python train.py --n_experts=16 --d_expert=672 --router_score="sigmoid" --normalize_top_k=false --balance_bias=true --init_std_router=0.0126 --vocab_size=16384 --norm="rmsnorm" --tie_word_embeddings=false --optimizer="adamw" --train_tokens=696900000
Below are experts of layer 3 (counted from 0) of a mixture-of-experts language model. Rows are named gate (a neuron's input weights, with its number), up (a neuron's input weights, with its number) and show model dimensions 64-127. Each number is 200 + 20 x the weight over its row's rms, rounded and kept within 0 to 999.
Before each expert's rows: a language model's description of what the expert responds to. This comes from a sample of Wikipedia text that the model never trained on.

# expert 3
It responds to: Word-final endings, possessives
gate0,243,196,215,227,218,192,203,192,211,161,220,175,164,192,214,204,204,207,181,185,204,209,163,185,221,187,197,220,196,178,217,175,184,178,226,186,218,234,165,209,189,203,200,182,190,173,223,169,220,214,209,203,220,181,219,206,230,220,193,238,185,198,180,208
up0,187,216,225,212,189,223,190,181,228,216,195,179,209,217,212,221,190,201,189,242,196,193,189,169,269,219,186,198,201,187,232,204,195,224,212,180,218,183,191,165,199,186,165,222,174,188,222,178,182,232,190,187,224,170,192,248,238,199,196,207,216,147,174,183
gate1,183,188,199,211,204,233,207,219,203,208,177,205,197,207,175,200,184,183,196,208,217,190,225,216,200,214,192,199,225,198,210,203,166,215,188,200,182,165,211,203,188,190,196,166,220,176,176,187,223,198,228,205,186,139,201,195,219,187,169,176,176,220,212,199
up1,194,168,223,222,215,230,224,206,211,218,141,240,214,187,189,233,217,204,174,215,178,204,208,194,197,236,207,198,194,177,204,199,193,198,175,232,186,201,206,168,195,217,181,227,185,192,192,206,202,215,178,174,194,176,203,216,200,249,202,199,165,215,183,192
gate2,199,205,199,250,223,222,188,213,205,197,193,208,207,185,245,204,191,224,214,217,179,201,204,184,189,183,218,262,222,221,233,208,215,189,194,200,208,175,230,214,200,212,226,232,212,230,203,157,207,184,204,204,165,186,188,181,194,195,203,190,197,196,165,212
up2,182,193,187,213,182,210,177,204,189,213,214,232,198,208,188,160,230,185,196,230,201,190,185,215,194,202,226,208,185,203,223,193,200,221,177,215,218,204,190,201,207,181,196,231,170,202,195,218,172,209,217,198,191,228,215,163,190,172,213,207,203,216,236,192
gate3,212,197,180,196,214,231,204,241,210,246,204,203,231,201,212,215,176,191,219,212,224,195,236,218,184,187,182,235,216,195,197,179,179,184,184,221,155,193,192,166,218,182,190,210,170,207,223,228,207,224,191,236,193,205,200,212,201,215,194,198,205,165,200,206
up3,205,207,213,203,144,231,182,184,188,202,193,226,169,208,210,185,210,164,189,186,218,219,206,228,203,192,218,230,184,181,187,195,176,173,211,207,206,225,198,269,186,191,201,213,218,219,192,210,182,203,238,231,209,203,209,182,218,172,185,212,187,227,179,194
gate4,224,187,193,192,168,221,218,208,206,210,255,210,211,193,197,191,178,190,181,179,192,168,177,210,201,182,205,222,233,226,198,154,187,232,210,199,154,210,177,194,198,239,211,219,188,195,223,217,159,195,190,211,206,215,198,197,200,208,197,187,215,217,180,242
up4,224,186,187,192,206,219,199,202,198,200,166,239,206,224,211,193,208,183,198,194,225,213,217,183,193,166,161,180,186,193,175,204,167,194,196,242,237,202,236,187,234,218,200,219,168,217,195,235,227,200,162,187,235,241,182,193,160,174,209,229,211,205,220,206
gate5,185,214,193,170,218,214,201,165,205,212,203,228,214,207,163,192,221,190,180,222,220,186,196,216,180,168,175,203,221,200,204,228,227,185,208,201,199,232,215,186,179,170,204,198,234,175,207,210,197,166,220,201,203,188,207,196,196,190,193,214,216,166,223,212
up5,205,178,216,176,209,191,216,180,194,182,195,196,204,180,225,199,208,227,235,208,206,177,177,178,216,205,210,205,203,223,214,179,185,201,201,226,206,213,230,177,218,182,158,204,213,226,198,213,230,187,207,230,207,211,175,182,227,207,168,185,154,240,181,195
gate6,184,177,213,177,186,198,227,169,182,214,205,200,171,197,234,216,203,179,198,171,205,165,171,212,200,188,203,176,212,205,204,165,181,192,189,159,204,220,191,221,189,177,162,227,218,202,218,243,181,181,200,198,164,203,189,198,238,184,181,216,165,187,193,173
up6,176,230,218,176,220,194,181,233,184,213,157,233,245,208,193,161,222,198,207,165,190,194,204,171,197,201,186,211,211,231,232,217,229,212,209,191,162,208,212,195,215,217,209,187,182,189,187,189,213,209,217,179,203,239,197,205,199,229,216,202,206,234,227,185
gate7,206,186,210,192,201,178,170,157,191,182,190,240,206,188,205,207,189,220,221,174,198,149,199,228,216,182,223,197,225,228,208,193,181,185,179,215,203,205,229,212,196,186,181,205,210,198,197,190,232,204,195,167,227,196,178,188,181,187,164,211,209,160,206,192
up7,164,204,195,194,209,231,223,232,242,177,214,169,195,212,185,163,240,152,190,197,178,205,199,208,207,199,189,196,209,197,193,189,173,203,174,197,196,219,208,221,205,209,209,196,235,184,183,199,226,184,168,222,183,197,221,220,179,164,209,208,167,210,160,198
gate8,197,203,226,220,206,207,168,188,192,228,227,199,208,180,198,197,193,187,238,195,206,193,216,215,216,225,172,180,238,203,174,195,191,215,197,192,186,208,225,225,196,208,213,238,193,190,183,221,233,189,181,218,172,184,212,200,215,140,177,198,207,185,178,213
up8,215,190,161,192,220,198,237,229,175,202,221,182,243,229,183,207,182,199,220,224,211,186,150,189,214,231,216,202,180,218,218,222,216,212,152,157,193,168,202,183,194,189,224,207,175,199,198,196,247,205,219,205,248,226,194,248,201,182,181,189,214,226,170,206
gate9,201,205,191,221,148,207,185,234,198,180,187,160,193,204,221,185,188,180,221,210,194,202,187,221,173,215,187,173,213,204,168,196,248,202,205,187,185,158,211,203,240,216,221,244,217,210,198,219,223,176,195,215,212,185,208,211,192,226,172,216,202,186,212,194
up9,188,234,183,203,219,199,202,220,200,197,212,173,220,177,180,204,170,214,192,211,202,215,210,207,221,161,198,206,205,239,141,177,208,160,222,194,189,226,196,206,217,183,197,215,216,206,227,200,191,183,184,207,261,163,174,188,204,204,178,209,188,229,207,192
gate10,199,193,179,241,144,198,157,196,198,183,171,210,216,200,206,199,209,191,168,198,209,218,199,200,182,204,236,215,176,181,152,180,207,195,234,220,191,151,225,218,211,174,217,165,223,221,216,188,194,215,208,182,235,186,200,199,177,185,210,225,216,193,192,204
up10,185,199,186,181,196,146,206,231,191,185,151,183,228,182,203,164,198,185,177,200,216,201,182,216,161,200,232,176,205,214,159,207,191,244,200,186,194,199,190,189,203,180,232,202,191,181,195,184,203,194,183,191,224,183,185,211,196,210,206,232,219,205,165,185
gate11,201,211,187,258,218,206,175,207,198,189,201,181,214,167,183,209,195,235,181,198,223,223,166,206,220,186,162,184,181,200,224,207,195,211,226,155,217,222,202,171,190,180,173,185,180,170,179,198,180,188,207,188,203,227,181,177,229,181,222,176,215,198,202,189
up11,221,189,173,190,206,193,178,188,219,191,193,183,199,200,213,224,208,180,204,209,189,208,193,208,206,245,158,210,210,189,219,181,187,219,209,188,209,191,213,175,170,180,200,180,199,162,181,182,223,200,205,215,238,203,141,222,177,220,216,218,214,174,210,216
gate12,203,213,220,199,216,204,168,223,224,166,209,200,189,238,168,196,196,208,235,182,209,195,216,215,201,177,214,181,217,188,223,213,205,186,225,181,209,223,201,212,193,178,165,183,222,162,231,198,235,209,184,161,230,181,206,182,194,162,220,186,192,192,190,214
up12,205,216,211,220,195,199,197,212,155,225,196,222,221,187,231,178,192,202,200,188,217,179,192,192,204,214,213,215,185,204,222,166,190,194,185,224,173,188,247,197,217,193,224,218,197,206,219,183,182,189,201,210,157,195,170,207,172,219,163,226,205,190,196,198
gate13,164,183,178,191,231,195,195,227,225,211,182,173,248,225,181,199,192,197,197,210,191,216,206,195,185,192,225,196,211,187,201,207,222,220,178,188,201,167,185,237,220,188,177,197,216,178,203,226,221,239,230,225,217,237,196,179,220,207,187,238,225,212,215,211
up13,181,203,173,187,213,211,171,170,200,231,171,209,206,210,177,222,225,184,192,220,183,199,197,183,170,209,227,186,180,206,183,226,213,226,178,190,185,202,193,220,199,193,174,213,168,232,177,194,215,207,216,202,189,227,176,177,206,213,198,198,180,232,197,222
gate14,201,209,176,183,181,179,209,188,210,186,192,215,196,212,212,203,210,198,236,191,210,176,214,163,202,164,228,192,195,193,195,212,196,217,190,180,224,237,202,166,213,194,195,185,174,221,223,190,189,150,226,188,206,202,195,198,203,232,216,196,226,219,172,208
up14,212,223,190,219,215,192,225,191,210,192,200,191,227,189,220,224,186,220,193,216,204,205,206,216,182,217,183,219,232,187,175,220,214,194,201,209,181,164,191,206,188,179,231,178,216,179,200,204,200,224,185,214,217,196,209,184,209,156,191,223,224,192,210,215
gate15,181,210,212,190,204,213,188,173,196,225,219,195,192,181,206,170,201,156,201,197,169,195,203,180,184,191,165,191,178,187,222,210,205,178,225,185,227,197,209,208,203,203,187,171,223,236,189,197,216,187,234,195,203,196,194,193,232,192,178,232,224,195,194,194
up15,195,182,212,218,209,205,203,197,173,195,248,219,197,235,208,199,244,230,192,206,202,186,171,202,205,213,182,186,202,203,220,194,223,203,220,186,200,203,218,189,183,186,205,210,207,184,224,186,163,174,246,204,225,201,175,222,218,199,214,212,210,205,174,200
gate16,189,205,227,239,177,197,174,166,224,230,173,234,181,194,143,201,202,193,201,187,197,228,225,166,230,162,191,224,189,207,233,240,171,208,227,224,225,212,188,199,201,181,132,194,200,165,189,200,213,212,190,185,178,203,190,183,207,157,211,215,195,162,201,226
up16,243,180,216,217,193,230,204,173,224,187,190,207,197,214,197,202,231,210,185,226,203,205,172,214,167,223,183,209,223,181,169,207,195,194,186,203,160,211,185,215,214,225,195,178,200,197,217,188,192,193,182,208,223,201,217,211,185,215,182,219,202,230,200,181
gate17,184,202,203,222,186,214,214,210,189,199,233,206,139,180,195,241,211,215,185,205,206,198,185,183,201,186,173,174,195,178,203,153,236,201,161,194,196,227,168,191,191,207,172,231,184,197,199,186,217,234,203,222,199,176,179,211,224,200,225,182,161,196,192,206
up17,198,181,210,204,218,190,246,190,185,209,206,212,212,226,217,213,206,184,205,214,192,215,191,213,186,207,222,231,171,203,188,212,186,225,214,218,185,172,186,179,191,204,208,155,190,246,206,216,176,212,194,221,216,199,234,194,189,189,223,177,210,202,237,188
gate18,182,211,214,176,214,213,199,193,211,211,163,186,212,207,166,197,216,216,220,203,197,198,199,185,181,215,205,192,190,200,152,222,215,188,216,246,179,200,218,179,237,186,213,237,198,208,209,176,191,190,196,180,189,188,203,217,205,186,217,231,202,218,205,202
up18,186,185,208,229,201,205,168,197,238,221,220,203,227,190,223,218,200,204,207,182,153,172,174,172,244,223,207,191,218,173,208,215,216,198,193,150,212,202,165,219,216,235,200,202,172,193,203,174,223,162,206,154,200,212,206,201,207,188,178,206,188,210,212,182
gate19,227,204,212,200,186,204,181,205,177,182,182,208,195,188,184,186,150,261,160,174,196,205,222,200,214,220,222,233,196,192,193,178,228,183,160,217,191,204,193,217,186,176,170,211,190,210,215,229,231,176,244,187,211,208,183,211,224,232,237,235,204,205,211,191
up19,226,185,233,200,203,198,182,248,195,171,191,220,206,262,198,220,205,238,204,183,188,196,156,207,217,217,225,182,194,214,174,226,217,200,181,202,231,209,229,221,209,194,201,240,239,178,218,196,226,170,204,210,244,162,216,194,195,181,189,220,218,207,179,189
gate20,216,215,191,185,153,214,239,201,209,195,201,200,166,216,175,251,180,200,188,186,189,176,248,204,227,206,205,205,231,198,191,188,219,215,195,197,163,201,215,176,219,189,154,244,196,169,201,192,210,232,177,214,215,166,211,187,219,199,196,214,192,198,209,226
up20,172,206,160,191,193,180,204,202,187,189,214,182,162,223,197,198,199,173,194,218,183,183,197,198,208,218,208,226,217,206,212,157,224,196,232,206,225,234,204,194,227,191,203,170,185,171,169,184,183,196,202,153,207,217,205,236,196,183,229,214,203,203,182,233
gate21,196,219,224,200,225,229,216,179,197,212,178,222,205,225,195,210,190,171,244,190,167,208,211,198,193,195,189,211,206,184,192,196,169,191,160,196,166,198,213,215,210,207,190,202,175,207,240,165,204,207,197,213,203,179,179,183,212,215,183,224,191,211,188,188
up21,169,177,197,216,237,230,178,224,212,212,176,193,211,237,189,170,205,218,198,192,207,205,216,252,177,165,195,188,218,249,208,203,211,243,182,180,173,210,195,216,195,190,170,188,224,204,194,180,217,187,208,184,185,188,181,227,222,209,178,168,202,192,187,194
gate22,194,190,211,216,212,191,219,201,235,185,197,216,194,211,205,208,199,219,197,179,212,226,205,185,166,210,222,160,175,213,234,201,217,184,245,203,175,192,182,201,177,188,173,208,206,183,215,219,196,220,205,200,179,244,213,220,178,186,211,212,202,168,213,219
up22,190,218,189,183,210,183,189,169,178,217,175,179,239,164,197,242,196,185,241,200,201,186,224,180,191,194,170,239,200,177,206,210,207,192,183,201,200,183,208,216,258,186,176,185,200,222,218,206,223,232,213,191,192,203,171,177,196,239,241,209,169,185,210,214
gate23,161,193,192,184,208,192,201,159,183,228,217,200,204,201,189,221,198,193,197,211,189,164,204,219,204,178,204,189,206,167,194,215,198,220,198,178,196,175,223,197,182,190,208,211,230,216,202,188,195,192,193,205,204,212,179,180,210,237,186,188,209,198,192,184
up23,184,182,186,180,204,215,222,207,191,192,195,233,220,205,187,192,181,212,211,193,179,201,178,214,190,190,211,193,237,177,202,207,191,214,150,185,187,171,249,207,180,199,213,218,222,237,172,207,178,234,188,251,185,206,197,210,193,202,218,196,208,174,226,210
gate24,222,199,184,217,206,224,159,223,242,196,198,207,242,190,173,237,230,196,240,192,229,236,204,187,220,195,191,224,189,215,241,216,207,207,193,195,214,214,186,195,222,204,214,203,185,214,172,208,227,180,232,204,188,229,217,188,180,232,199,213,184,184,228,194
up24,169,198,219,198,208,208,208,160,209,215,193,180,193,221,253,206,164,175,157,244,230,158,205,195,211,191,192,197,241,208,228,210,193,183,211,171,205,209,232,223,167,188,210,195,191,241,171,200,174,159,193,179,206,214,200,203,177,198,195,214,232,197,168,229
gate25,193,203,175,234,192,189,210,220,194,184,203,214,175,212,243,194,220,189,198,196,236,218,217,185,178,192,240,165,198,136,176,212,188,196,192,204,184,247,173,213,185,185,170,192,159,192,179,222,208,214,196,232,222,214,197,219,205,167,209,185,209,194,204,164
up25,216,206,178,199,185,192,173,209,224,211,210,213,169,207,215,177,230,211,209,219,219,217,226,168,225,186,208,155,181,181,196,218,208,255,212,189,188,191,195,238,197,198,153,205,219,179,158,188,200,158,192,214,220,199,195,208,161,176,207,162,193,207,201,178
gate26,231,205,204,226,192,180,201,200,212,187,232,192,223,170,213,220,190,186,182,243,201,209,240,194,232,203,214,221,195,187,231,191,173,183,221,228,199,185,199,220,183,190,190,168,185,198,203,213,222,240,235,195,219,174,180,209,190,198,202,178,198,221,201,161
up26,215,163,180,214,216,210,239,185,216,193,196,179,168,186,225,173,189,196,214,195,188,196,212,212,216,170,210,233,209,195,193,237,182,202,202,187,180,174,208,188,182,234,204,205,208,206,205,211,207,231,151,191,192,195,175,198,229,218,206,215,210,215,183,187
gate27,173,190,194,170,218,182,203,188,214,190,201,175,193,187,207,219,187,201,184,234,208,193,201,205,196,196,227,206,180,191,185,174,183,198,177,206,219,182,220,244,216,185,170,210,168,189,201,238,200,171,175,205,216,213,191,208,204,153,193,194,186,214,188,207
up27,224,200,207,215,194,210,198,208,145,223,197,245,199,210,216,189,207,160,191,180,191,204,239,183,198,199,163,215,190,186,204,225,199,193,204,166,209,193,176,200,185,189,239,201,233,190,206,168,185,196,195,169,240,195,214,196,237,198,180,206,223,179,205,219
gate28,239,208,179,174,206,198,191,195,217,214,190,211,221,206,168,222,183,165,169,175,175,228,204,195,165,204,179,184,227,195,187,181,209,240,185,214,187,210,202,190,190,234,211,225,210,170,215,211,197,184,224,227,210,205,195,210,211,193,220,169,216,226,176,190
up28,171,208,207,195,209,235,219,207,220,227,193,207,151,220,175,199,202,197,199,192,200,191,206,221,221,185,213,199,149,220,214,191,187,205,235,214,216,165,204,194,208,203,210,190,202,177,232,198,186,197,203,205,203,168,187,206,230,200,203,224,194,189,200,190
gate29,241,225,198,202,193,177,240,222,215,197,200,213,180,206,185,226,173,211,168,196,211,187,188,241,159,233,185,201,182,215,197,203,192,174,188,178,198,223,185,199,198,212,172,190,212,216,200,206,231,196,214,173,201,212,170,174,218,173,176,198,261,200,207,194
up29,246,193,205,181,180,237,197,200,189,195,212,229,157,197,186,211,205,185,169,211,239,208,211,211,196,217,196,201,192,199,186,222,174,199,183,188,194,196,192,181,210,202,244,190,199,188,192,210,195,200,212,177,185,180,185,207,227,176,155,224,219,188,211,216
gate30,205,189,184,187,183,203,197,192,230,223,198,191,200,172,201,195,205,236,237,211,207,178,171,178,214,212,208,204,171,193,193,178,219,201,194,198,194,173,210,215,137,224,217,195,222,188,206,204,173,187,202,220,239,188,229,213,148,222,191,215,154,175,197,202
up30,222,188,188,209,222,208,218,181,206,206,199,183,200,197,227,178,182,205,197,207,233,204,208,184,173,197,192,214,186,203,237,202,189,225,187,195,237,214,199,163,184,182,174,202,167,184,223,178,208,169,209,203,193,199,181,234,189,199,196,183,222,219,213,171
gate31,196,177,197,195,203,199,190,208,203,202,196,242,187,220,154,203,212,177,213,211,173,221,176,207,197,192,204,215,239,247,198,183,180,183,217,201,195,248,205,207,187,169,168,197,218,197,243,226,187,205,223,172,217,199,196,215,181,193,205,199,229,179,193,193
up31,167,191,201,144,176,210,207,206,236,182,195,162,240,195,224,180,183,212,216,185,230,205,189,175,205,220,205,172,178,201,211,209,208,210,171,169,209,172,199,183,215,203,192,193,183,196,212,207,197,222,187,231,195,172,197,190,189,173,181,227,167,209,212,194
gate32,189,153,194,216,213,209,182,187,224,188,202,181,222,202,236,244,156,215,204,202,196,226,204,228,193,167,180,197,249,200,215,191,209,227,212,207,179,194,175,177,172,229,198,190,214,193,213,195,197,231,202,179,199,197,201,216,185,205,180,206,169,160,184,206
up32,198,184,215,169,204,221,197,175,223,191,215,221,182,172,198,169,194,188,230,208,211,208,182,219,237,207,182,206,186,191,209,212,203,188,174,209,181,202,182,195,207,191,222,223,183,172,205,166,221,201,230,202,183,210,173,186,238,200,215,193,175,173,197,217
gate33,211,229,195,206,169,185,183,231,184,206,194,209,208,209,191,186,224,187,229,201,213,207,182,200,175,211,204,169,196,215,211,196,197,212,204,205,180,216,185,200,174,197,173,172,174,185,193,188,186,185,198,228,229,181,197,177,195,210,152,219,211,200,185,183
up33,202,207,150,150,202,224,193,198,210,179,215,181,206,193,225,158,203,186,213,216,217,229,173,189,210,188,198,202,198,190,185,231,189,211,214,190,177,217,195,168,198,175,186,184,193,201,218,187,173,149,201,190,222,186,191,198,191,184,160,184,200,208,185,201
gate34,167,199,194,221,210,211,200,208,180,205,194,214,215,218,212,197,200,200,181,205,191,240,237,180,188,180,206,202,208,180,209,213,187,180,186,201,236,226,200,168,212,172,223,200,184,218,232,220,189,175,207,181,197,196,196,202,211,219,209,224,215,217,179,171
up34,223,165,213,223,208,207,195,147,196,198,206,214,199,214,199,198,200,187,205,209,218,181,180,215,257,186,173,215,209,194,201,196,186,192,247,184,193,196,222,229,221,194,197,203,202,212,179,201,214,201,209,235,172,211,200,225,199,203,215,194,183,221,237,200
gate35,209,198,230,255,208,206,205,181,194,209,203,192,200,194,188,205,154,216,207,216,212,205,204,182,194,222,204,184,193,227,207,197,166,211,188,212,201,201,222,196,183,230,187,188,210,204,185,223,191,202,174,191,212,202,190,173,190,207,212,201,190,205,191,193
up35,200,163,176,224,165,219,237,171,191,252,203,184,228,200,206,209,191,194,182,230,195,224,192,221,202,213,244,204,198,207,228,180,162,191,197,204,212,180,191,212,170,189,161,199,224,216,218,228,219,236,204,228,217,203,186,217,215,212,212,211,203,214,216,196
gate36,170,229,191,210,189,186,190,231,198,233,231,167,191,183,213,191,171,217,219,204,189,223,192,211,216,181,220,209,217,227,202,224,203,229,213,195,197,191,160,217,209,211,210,209,191,190,269,216,191,207,200,192,223,183,217,211,229,209,166,215,211,199,193,194
up36,190,197,211,179,216,202,214,208,214,252,198,222,223,183,172,183,232,216,215,203,174,215,197,192,210,190,210,196,211,197,155,210,215,212,187,178,191,229,180,180,208,199,193,209,178,198,199,186,194,206,204,173,200,221,216,210,194,203,193,218,186,197,193,189
gate37,182,211,180,200,168,170,197,198,179,226,198,220,206,200,185,188,195,143,203,223,188,155,244,190,232,191,164,183,189,212,215,191,223,183,207,215,234,196,213,195,168,171,184,204,226,202,222,177,203,222,221,194,207,229,183,216,163,159,175,198,209,184,205,196
up37,214,182,222,196,204,184,228,211,205,217,202,205,239,154,164,233,144,201,216,233,196,226,204,237,222,203,183,208,179,166,212,212,211,165,215,199,202,176,190,228,224,172,218,197,211,193,229,187,199,228,189,227,204,185,163,173,212,200,195,205,184,179,183,210
gate38,232,219,223,159,228,206,208,188,228,218,187,221,218,210,209,245,212,211,192,194,178,207,205,155,187,198,184,241,206,203,203,205,167,253,177,177,208,211,195,173,242,200,182,188,202,177,190,208,202,167,180,210,172,199,179,225,195,205,207,218,198,193,237,220
up38,177,186,202,186,178,223,198,169,171,158,209,202,221,151,160,221,186,158,192,197,211,197,241,205,204,190,207,177,173,195,208,195,166,229,215,225,201,165,186,232,185,206,206,188,208,219,204,183,184,212,218,184,211,184,209,190,202,191,179,199,202,219,189,208
gate39,232,219,232,220,191,214,212,192,221,209,207,200,196,202,200,200,202,195,221,220,206,235,187,187,172,187,171,183,168,217,201,217,203,196,198,205,210,169,204,184,227,194,180,201,196,201,216,187,182,195,196,216,211,188,200,190,212,198,216,206,227,225,198,215
up39,178,209,199,190,184,207,216,197,176,189,216,226,174,199,205,208,190,184,170,198,153,192,207,218,214,195,242,178,198,170,215,198,213,190,177,206,189,190,193,190,180,173,218,204,216,211,183,231,197,162,191,180,225,206,224,215,200,186,184,201,199,169,212,223
gate40,205,210,206,205,199,194,211,215,210,209,204,203,171,192,213,233,164,203,216,207,205,206,194,195,217,227,194,231,202,158,172,199,215,186,188,194,219,211,196,182,180,197,192,201,171,176,197,190,169,202,173,201,208,196,214,224,206,220,199,177,199,193,185,210
up40,214,217,200,186,199,211,196,184,201,207,205,203,192,203,204,196,196,201,176,224,243,184,234,211,221,182,178,208,178,220,187,184,194,193,191,215,159,225,210,229,219,188,227,190,212,216,228,191,202,180,220,208,200,170,195,196,176,171,185,228,210,177,219,234
gate41,163,191,240,198,210,210,205,179,194,212,201,210,208,203,208,231,202,214,169,188,202,203,204,181,208,236,210,174,217,214,191,213,225,220,218,220,231,221,228,207,206,212,184,198,191,187,201,206,154,212,213,197,170,175,206,230,191,199,216,201,230,205,173,235
up41,221,160,248,173,206,206,237,222,192,201,232,176,180,202,198,211,222,219,178,200,177,184,184,203,226,204,208,207,194,177,205,194,184,189,214,174,200,198,223,222,195,224,181,214,198,203,204,226,184,180,222,175,193,192,217,208,195,193,210,181,196,199,193,215
gate42,194,200,226,203,220,196,220,244,211,174,190,191,191,167,193,202,196,188,177,204,206,205,203,185,205,181,187,220,197,216,182,183,212,183,242,191,201,187,217,210,229,182,192,177,200,191,214,192,183,176,213,186,197,205,204,203,204,216,203,237,222,226,220,194
up42,210,211,192,178,202,214,209,203,219,186,185,187,190,232,217,177,178,193,194,207,222,189,167,214,187,174,230,156,185,165,221,245,219,218,212,234,225,197,204,182,211,234,204,171,197,208,190,221,168,191,193,219,246,206,215,201,201,188,204,165,192,169,192,178
gate43,179,191,190,202,222,193,156,208,229,231,223,210,209,235,204,205,175,225,221,182,209,181,177,165,189,174,212,179,198,212,197,216,219,204,176,221,209,181,185,206,235,205,208,187,181,228,200,192,195,210,216,188,200,196,231,222,227,215,216,228,193,209,202,183
up43,188,199,199,206,174,187,192,172,180,175,160,252,202,160,197,205,183,187,198,239,191,205,221,187,219,228,222,200,211,191,196,244,204,220,222,210,201,187,184,181,235,213,194,194,195,192,209,207,203,205,204,173,193,198,178,180,162,222,225,206,222,218,244,172
gate44,198,180,186,217,220,183,222,218,183,179,231,222,185,165,210,210,190,196,182,182,219,163,175,206,211,206,196,194,187,181,188,201,244,228,197,215,199,184,172,192,180,214,207,220,175,225,195,234,169,201,225,226,180,216,207,228,200,173,208,218,205,186,201,189
up44,219,191,209,219,188,217,174,225,193,204,184,178,212,221,206,239,193,207,205,187,162,210,189,173,208,187,187,164,165,173,179,193,225,214,178,195,252,196,224,251,191,222,171,210,199,159,201,144,207,201,213,200,193,214,197,168,184,200,209,212,176,226,182,167
gate45,182,184,208,209,194,172,228,208,192,193,237,191,199,213,180,208,218,209,222,227,196,180,193,182,185,216,226,181,222,190,169,188,167,193,191,219,170,202,195,228,213,230,205,195,187,217,219,248,190,185,206,197,217,183,217,212,234,219,202,188,191,198,219,181
up45,226,201,172,187,237,231,149,212,227,236,179,193,159,195,212,227,198,189,232,176,225,222,204,183,198,185,224,191,190,203,197,212,205,192,189,154,199,206,204,173,219,181,200,188,181,224,205,207,177,231,213,191,197,200,185,185,180,202,176,207,222,235,210,181
gate46,200,221,165,215,219,196,190,214,185,190,164,214,221,188,187,275,216,217,200,214,228,217,192,199,220,215,192,231,200,172,199,215,216,215,200,232,202,183,195,156,189,192,204,204,194,194,204,214,240,221,202,187,224,192,206,205,199,222,207,187,214,210,214,193
up46,207,241,159,219,239,193,205,209,212,204,175,190,233,167,230,236,213,259,197,235,218,220,190,205,226,219,208,231,201,191,201,211,206,200,207,210,171,207,189,193,211,218,157,198,172,226,202,218,199,218,210,179,222,218,196,186,171,200,193,188,229,190,223,187
gate47,209,163,169,193,188,181,181,214,180,196,199,216,224,185,198,201,174,190,173,177,212,194,183,190,231,198,192,169,246,237,220,205,240,209,213,178,217,166,219,205,177,200,186,226,200,161,217,228,183,183,212,219,232,180,181,186,194,220,204,183,169,207,187,188
up47,206,188,182,189,183,207,196,172,189,185,228,214,208,200,223,183,189,188,207,205,215,201,238,177,201,208,188,227,195,203,196,191,190,200,208,167,205,238,218,160,182,183,203,164,222,194,169,221,196,207,230,183,192,201,224,197,186,224,185,227,220,213,208,208
gate48,177,238,211,197,204,197,206,168,199,219,211,203,224,167,169,207,213,227,190,225,221,211,222,228,191,228,214,211,221,199,200,158,193,188,222,173,169,219,252,165,211,180,221,185,190,234,231,181,237,221,150,237,199,181,195,218,201,206,188,208,191,175,210,201
up48,158,177,182,208,197,182,182,177,204,190,212,199,219,214,172,224,214,226,195,190,214,193,194,211,213,183,183,216,206,198,228,165,191,213,217,175,158,177,181,229,191,197,224,184,214,165,207,221,170,221,187,176,221,213,222,206,203,240,228,201,208,221,192,216
gate49,191,180,200,229,206,229,188,225,180,176,211,190,200,228,178,208,186,206,176,205,201,223,226,208,205,199,208,200,198,170,203,222,181,240,204,187,191,157,256,200,215,194,178,202,214,176,181,180,166,197,200,188,156,211,205,168,198,172,208,206,195,210,208,144
up49,225,192,212,188,181,184,202,224,205,206,213,181,227,192,222,207,236,170,203,213,171,184,188,196,197,162,213,204,182,180,197,181,184,219,177,228,212,219,158,228,193,200,227,180,200,208,221,228,226,197,224,223,232,191,186,239,195,208,200,203,237,210,201,207
gate50,200,199,204,210,181,200,165,196,233,197,192,215,165,185,201,197,202,214,177,191,203,198,203,189,201,225,166,195,208,210,216,203,190,202,193,219,205,216,212,231,216,202,171,222,207,196,205,172,230,197,209,171,195,207,213,195,199,207,205,199,186,200,172,209
up50,210,199,212,190,198,167,175,171,203,198,186,203,217,194,171,173,187,214,175,193,197,164,197,190,194,220,195,207,214,203,202,191,191,215,207,195,214,208,198,222,144,197,244,157,240,192,194,143,161,200,178,225,192,205,231,208,211,182,198,202,244,204,166,174
gate51,174,213,218,200,188,185,221,197,209,235,183,245,199,239,168,186,178,241,195,233,231,188,191,189,239,170,203,218,219,221,218,167,220,213,215,205,193,155,177,186,207,168,218,200,187,181,182,211,194,183,203,186,190,206,192,164,223,203,176,207,205,221,204,209
up51,205,178,205,165,163,201,179,187,186,222,186,188,218,178,184,191,177,218,256,195,202,211,202,229,201,158,190,204,199,177,190,187,223,194,187,225,201,192,259,187,222,206,213,213,211,169,192,229,187,188,210,218,223,175,178,223,176,204,198,215,214,187,216,225
gate52,193,208,204,214,180,226,224,180,215,222,182,182,178,186,196,154,183,202,187,200,210,187,223,215,220,208,189,159,203,222,199,213,227,183,196,179,221,193,176,207,219,220,169,225,218,181,197,189,222,217,150,174,218,188,168,199,263,198,195,210,197,242,161,183
up52,159,195,220,166,232,186,238,188,173,221,212,192,213,208,192,207,214,199,208,236,197,166,195,192,232,221,226,185,149,178,205,173,189,212,180,182,202,176,220,219,221,174,206,199,194,205,201,167,198,182,202,211,217,183,206,190,220,189,189,172,177,199,212,198
gate53,175,221,188,212,144,193,220,140,210,178,207,191,191,218,207,192,177,159,228,190,179,241,202,208,212,235,201,198,207,215,233,178,184,174,220,192,224,190,226,170,189,211,200,191,184,203,213,220,170,219,215,199,182,182,199,205,183,161,165,210,182,210,207,236
up53,221,197,235,207,226,199,169,245,200,207,164,183,230,197,226,156,178,200,212,183,195,189,195,184,186,230,214,231,204,242,203,171,229,200,209,223,186,196,160,226,195,222,252,177,171,189,209,204,220,190,206,184,185,203,211,172,210,225,190,197,204,192,199,215